config.toml
n_layer = 9
d_model = 160
n_experts = 32
experts_per_token = 2
d_expert = 96
d_shared_expert = 128
activation = "squared_relu"
moe_layers = [2, 3, 4, 5, 6, 7, 8]
router_score = "softmax"
normalize_top_k = false
routed_scale = 4.0
balance_loss = 0.00353
balance_bias = false
init_std_router = 0.00909
lr_router = 0.00063
vocab_size = 4096
norm = "rmsnorm"
norm_eps = 1e-06
tie_embeddings = false
optimizer = "soap_variant"
lr = 0.00196
beta1 = 0.95
beta2 = 0.95
batch_tokens = [16384, 32768, 65536]
seq_len = 512
train_tokens = 337600000
steps = 9649
dataset = "wikipedia_en"
Below are experts of layer 4 (counted from 0) of a mixture-of-experts language model. Rows are named down (a neuron's output weights, with its number) and show model dimensions 80-119. Each number is 500 + 50 x the weight over its row's rms, rounded and kept within 0 to 999. Numbers have three digits each.
Before each expert's rows: "comes before" lists some tokens at least twice as common just after its tokens as in all text. This comes from a sample of Wikipedia text that the model never trained on. Tokens count by the router's weight.

# expert 19
comes before: ",", "\n", " (", " |", ".", " and"
down1:450385435453518430504531487522438466488460466493555498463536521502511557557594564580424584478526450561473570466493541439
down2:471542519478484505612462487567488572598509446488554530498508525535529512581533470552481489431445444533504497549525443569
down3:437573480588508500405430476445425512486446550558479510488525499511537602463462464536528477453512563505536513463475432534
down4:390492454479503497396480614516467470502396508607438505523477500471504452375568476526524507470410549477499480496501484486
down5:534538518493597482508506487490484528440505585527477492519513466512487419396512460407499491569518465478472591520507537538
down6:485567506504515535559529526420489502459485542464492402524435432543518573431482568466432469616488492546556468490558608495
down7:511489581517439556549458534510592432393467404486528521512524566511482569494471514514503493580481547451532539471403538578
down8:476566499593587519449486490488519494602492525565506524586515491452521501475453502455455469394536512491551528569495450541
down9:508547480423499533546545507549459518403485467553571508459516521514455557453457398510529510462524421434450474529518460496
down10:472549530529532515500422455545521464518533467516474464460390478595574518559518533543534518539442400467448422545487545595
down11:507509557482574531459490478432460422532583447545498550542615470538567534508484448511512481451483523460451583474557493537
down12:547515483445502601580501558549425549432522569416396520471500545495485476533433404566571405466481550433512462484427513534
down13:484396448422529559556558508527532499465549420528555447423471503457528411613578464450517582501559535534465527514495564520
down14:593502561506413436536431500541530438445526507424519511451577498541453454472549519459506479508464547526507486509583436453
down15:507461449540538426494460431448540552602501512415496549554545457397511537589495507431534453450558510554505431513614467468
down16:575509438549548477538518528488485450461523542499569518485501535513520562561372475527562487510482624453551528420441558546

# expert 1
comes before: " |", "The", " (", "-", "In", "=="
down0:492433472505508464554485472511587432534539524451416513455532489496557444477513426502482515552486491441510518601582523481
down1:450453589421552508487497538537532442457546528506431412512487431548480494438521502422413551451433491470483468461549600507
down2:531545529466502489472470539476509433456566503473521639456530492577531545544524558476468491459533409606438485563486496512
down3:599508578405540520519597529472461452465513494482437547435508536411416478567510515453455463509481506557561465486474458451
down4:504544486546490504497488526382498515484536532533501512455474539542429508488474518510471486507505539538513503452502526490
down5:577566525516452514466470468577520529589445488529487380596488378504561446532523457544540525540568513484527497551495527489
down6:510474606458566536488503509556500394516472510441359535526566497407523527559436619425434469484532415521453512509444474568
down7:362465459518534440514494460549501434524484516481522555468500470512517519515452527544599547485444518476475447460495503542
down8:567508524461482469564430544443386479508543439580526480642585467508470513539498528502540567570499552572507497598469497447
down9:481541582567490550505523486446506477551484488555450502412416577540573374523528471533481586518474421534496585445494526540
down10:557454501494527542469485458504506544501447441498551526515550535463506554527465497522491494511571540503437486465480611548
down11:588429452538416526568444431573493576467453509489557437385609519538587515569424615522501466523470558506493573470509574546
down12:542515497554439563495533578551524468466533524504571534480455524546512592540469458549521436568527551427457576430370493439
down13:431483506497480524518539534504610623557434416486501562532441475562465499538570478549601596469482491545513454525448558504
down14:509612497421446463477477430500433444507514554434483548406561548579460555527539433529470414483461492547564506521447442584
down15:527422430507621460469474548466584542489449505529570544448460519535551411451552539612485497507514509510474437428455562544

# expert 21
comes before: "-", "|", "The", "==", "===", "A"
down0:466509548414490450448484514516546523565480531515521495565524587460626488627511475521460576469523515524521377530440600552
down1:485573499436459373484529438527487503562482515512351511471524496491637464422497526537514417506462517488521525470530472555
down2:502523504530529505434602461486605486506441490456547584475575499427339487486394433518506482493516596491545532523587483455
down3:524488448475504572538441539567586552521515531458502378620442450476522482525500560515508527657554620503575517545414538511
down4:506512449472534502585516500599442449424479491537462457492482486480517525546498502516521508496587414428480446439476473472
down5:523514573451481488409402544516592539492499563544500438504454486556522488551456455465572541513476592440519455479573394493
down6:527530522544439495471524525374500437447506494584530497488459490527504454592526486472516596422603461577466545457531506538
down7:546452405509426521399508546427500426411507423476461506549449526549541459463488471528438430465389446480557502483489433604
down8:522475533382569472485484536611479471510478430498464488543472517500470647550474573591571503451485532576505482563551489594
down9:585528606474456485435582480423606547497479512457395466464512492450503505607391477519503547503519530497516498465553482493
down10:451506501515620561539452498439515461463428495491509521470492451508499538451550556519481529542535522614552532534530481527
down11:474436486517465474538595528501534471555466477484389476455487488520415543550484516423494482513561487568453506462498437499
down12:435450553466494412504534451624599483520494470438547557492533525421437486458541517572543530534469486492494503561572523542
down13:487570458445453496569495405452435469463544501501475552462472504445557423528524405473493401414541466520546535469519526537
down14:480409458566507457464521516443408523491544449511652506506475530504433523475514481525435467503485534580514499548420496464
down15:528498438460498474492523607487591504481544446506462540498541513458409430433499457465588425452574512471575524459515498398

# expert 2
comes before: ".", " |", "0", "–", "5", ")"
down0:531570500571496551528526478521554495472515479544534465538519575541577547469495483534493504492462545585522534495489437491
down1:513537437470498518498512451542505445402463504480622557477401510543492383437499391544540524467359607552506463557519562564
down2:519463480544494562488519480565464561468522498431486510567431520466492434522467553398554541494423452518433496544463531414
down3:489446446515463426447488537468539514472489442452508545513445533510520481546525514520562431471486434461540544514548461518
down4:457526451434551522435536557451558503474468612500502552523511499508492501478546516440378481537410524423477503556519468490
down5:538556504418562468414337554532581508405511558489574527541552564497567557514466493540382457571501557497443473551540527499
down6:453504434518567457437539389465534525466521474431456492455550415558485441471491472475524608531517597514431512462455453558
down7:523434538530520440424578530545507517478584566518469518504488482476546483446581424473644395481498372547506438406471552392
down8:389506508464489494385554449547566513512449468450426472493442600426543507468542484479489569516421459466447576385461551454
down9:488502504565483528537493492520522477452505419570508481469443452606536506565592521519488529479570524490554441467518390396
down10:566443521531462496459452359482382462573420507488519566407511527517429520533511478546604573448533449545432516528444624609
down11:509488460542407522445465541515531472506427488469591532489500616521454484462527466427513537528469543478552512441447537543
down12:430454493428445533502482507452415505494507432531479516533500541456513447463607543643491463485500484541508435581560502488
down13:494521496579499396502415599472440479508426564454543488457445505474484466601503411556552533446546568483520400579502543523
down14:471532430544533446468478461485474477564574498479506522460502551489498518497393574473525490517452605509378467478474415586
down15:499521517602528460434548586540452514519438570502567487475460467519436482561532458502474478495448524479528481499427447451

# expert 6
comes before: " |", ",", " (", "\n", "i", ";"
down6:531481485502514484509504508467483517488456432460463489474597494509494509496417520467612507526467481505478498503564538611
down7:494523418467517501508487455584536433406480479588467475430565460514566365552526528592432468435500382532436407548471549538
down8:463486432475462532580445412466470517435473535512464427603466480452517488459523528492498625602490434577542485534483499446
down9:493583515564508538485506537499465462493474538512570495435577515525531419547516494468444445500425429396524497529394543558
down10:534475392459584453485534500408568493458471504478470463570530481549465534479432441498509541526480474491424447456559419474
down11:520464510486533448578484454540453454484470511513582499464446554523540504457502502434479552398457526451471609452606479465
down12:506520476498452438629541493531526424534500447461467517515616564542553513555501538502570606560565512527462540496518537574
down13:505505442592527346528504567540458478490511517511583471460422488516602547373457508508476449480507504529442576514533462568
down14:432562554586430579538471393575613471494512414540534527447533478547481553488529485584485527470466450586500487515497460394
down15:539568456517509506479602561559464514477458402591538514506567574558416507522487468467551526409502434483564497402430477509
down16:463490457487522474527467459566457583446451468545585490494521470417563531418453486521479494420499518478426487518520478466
down17:477519541504618418422591466550499448480454506491502487501555453575511475587555536547626505487501482524491526530469510466
down18:491447534533526477509449521517598487525464432493486515412624460560486461547513483440559419588504436562529543449557500521
down19:505433590443564540398521453464428488476553498444462540461502515526472555541592392507389590538515547503567525520500578505
down20:483427480528505494467437450580454456497444457615399564568570464612546518527466465466444489464482567483540512582468497503
down21:425505465630508467425492534434407520429452429522508414487477480526528467419580552505454520539489512541496498524385540532

# expert 26
comes before: " ", " \"", " A", " D", " L", " S"
down1:568528453517438417563470563565467469505490503461484413552478527476457498602530522534639490497524449571508475507552526487
down2:491382531425515480556455488545470504417512442563539533549401518564469552516512551515516520558400582536547452473378536406
down3:491446508527528456580515523463560521562496455507492540471475433510548490596501481556489525618554520576538503470501485409
down4:436534514489502581488580501557523504490584514506500491444389547535524591435561393492456485568514445481543450510468549513
down5:529400512594580459567605546480444536547491533503511570551434560461557526481534488519520552399466436553524494539547622594
down6:545655573473556447436553545427513507431522428511523486372462494466577565558544525495534490540527474429427540516520576544
down7:566516569557472549541431477474538616541477544444596494467546468445557467478501448413439520625526517522537397474563559495
down8:462505530454474486503459475608535500401548476560560624471455525515512569527482497466542535525407444518593392407526499555
down9:478487426644482500490465550565515429461521542495549424548589531525525473499472535559431510570512389472457489422471625530
down10:568453506499452542571481471466471513526437536474541437547524489477581511526467413518454580498544519511450548427519498530
down11:480508431548560475561500480487493546556418472436446503379579441552483446392525473558469439515436441475493508488527479521
down12:470491502545509492530500490478501521526390531500505440597561529443394494506474506484448418485525408565536494519619470506
down13:501515546530497543490560481453532520477441462514515537555481521536393569474521557487587413420493485549437457525485434438
down14:473462531583530448480485472559608385590546575594500511523468548427489454474511530524499518512473496523503458493496465498
down15:528449488560539360479548568485480455568450455460587576427461417521405580550460431547603519465527421423481550429537492478
down16:477541508501444512536441469441520426458514574462526537469407463460469557502425469604380629478483470518494493460435549497

# expert 14
comes before: " |", ",", ".", " |\n", "\n", "–"
down6:472443482498511505504472532533524518448446571544469421485463581527447584527529501544567458414499543509498476508477543495
down7:528495578499430526448350500486624483550499391491547496468571539502480469486481496533548542487525496538521450520538585528
down8:411514541477485579545511504420559454588521527475488463426551477502530493474509429534542515484452412455544549374583559542
down9:499480467409488468422514468494429486517454458586548584504617502534477490447549480572514538422463465454481532510416417470
down10:483544484474433502391477435446545435511426606552578417572534447528508533493500493483493510574484479484534403523421603488
down11:427515516473458549537512621496450434509430601406451431460535522500349606506497493497464468546509473592454495428473496505
down12:496437530458539486454453364505538431478486494488511479434549575540563470467460525510528515556551421404565541491516568481
down13:421469503425415488426451669402426527536470461573493639523443526567570481465560554539515510477481426433463443520515468529
down14:475529513501424475485582501493490423514439562585429405527466585487477550517459575495439486541505444503524534422425479507
down15:485568516480552547465527424473506466432449422475509557504483518523463504562540475545481493530533452473520512469444466441
down16:545522477567508524526390505614493508557524521486542532649588443508477442474538501482526517546519526532460508380521458521
down17:504542446425507497460510551448471471482516443485539514553382543425445394532457536519570481485546556564358591504449445536
down18:500527516521522482473475528548468556542537418429467434493488434507592431551477571494421547514468431565590497447503428573
down19:511528407510465617466561487598569456529489472484482479521361531540424441531607535499439468500454466453579494449560469453
down20:514514567424538553528519441514453519532495623439509492483519425432464455526498476527531515454472550485497537435459471388
down21:523453580535559493531529466642446582565621578564440531496520570487516452427528468473493568548503549447496564549483520440

# expert 7
comes before: " The", " In", " He", " It", " This", " She"
down0:501469518474445521467459441523506428482530475595457593461550503452573372479510521515406506435523556394542601506575430500
down1:485481494556543474532526516553518510490503537428458482551568484378420462460467481357476483435487485521524454558525457432
down2:520484568450518608529475557520496486567453523498502526509494497448586468457520489480491509558521538498471534544494498547
down3:503529470461482553569515480524459570437458489481507581472510473505474509542384530500510487486482551575496497481507558406
down4:562480523525469496446505476510431460478447573464540450517436448581499471564514454570507444435567492498526533489411568499
down5:536425574489493525540480466468366561534450510446511508416500489483591491518498543499435500516479531444507554431501524619
down6:412448510454492609472508472496542467445585497541474530491538462579491500546446574542523466467503456533472428535529462424
down7:436498509523452552459496497564568479511408526520495552534508530575445564548432535610465502559484477536453495442508566611
down8:528443555457448549450510498532638451505528443527652491560492489580490455519444499510494493555575469455531475514513586592
down9:468600469466449493534529546591483525658442444453525483555354459501529459413492432472455570483564519544526471499479462544
down10:516585558526594525510477510423544522556473419453469431536532428520506459410475463587583491578443530508534503487546423519
down11:453485418500486520509465596558491475450523453507521482450489536478615513506521531513495464480405456548537536427468430574
down12:512552472489446410554492550475548600627534471462543508512487502419499540527472422478508486555586534489479559466450631530
down13:505481456424495528484562479519574495510419514539472562513529542463473484481668530505419605506504562478522456309552525493
down14:554415500522510472570572511503533546621495536449495512568557489423516450567573517431486557473528542543465491583487525403
down15:470578537500454573491545528454504505500498568441596446455538454546496455479533530594522476521490555525501482442400567517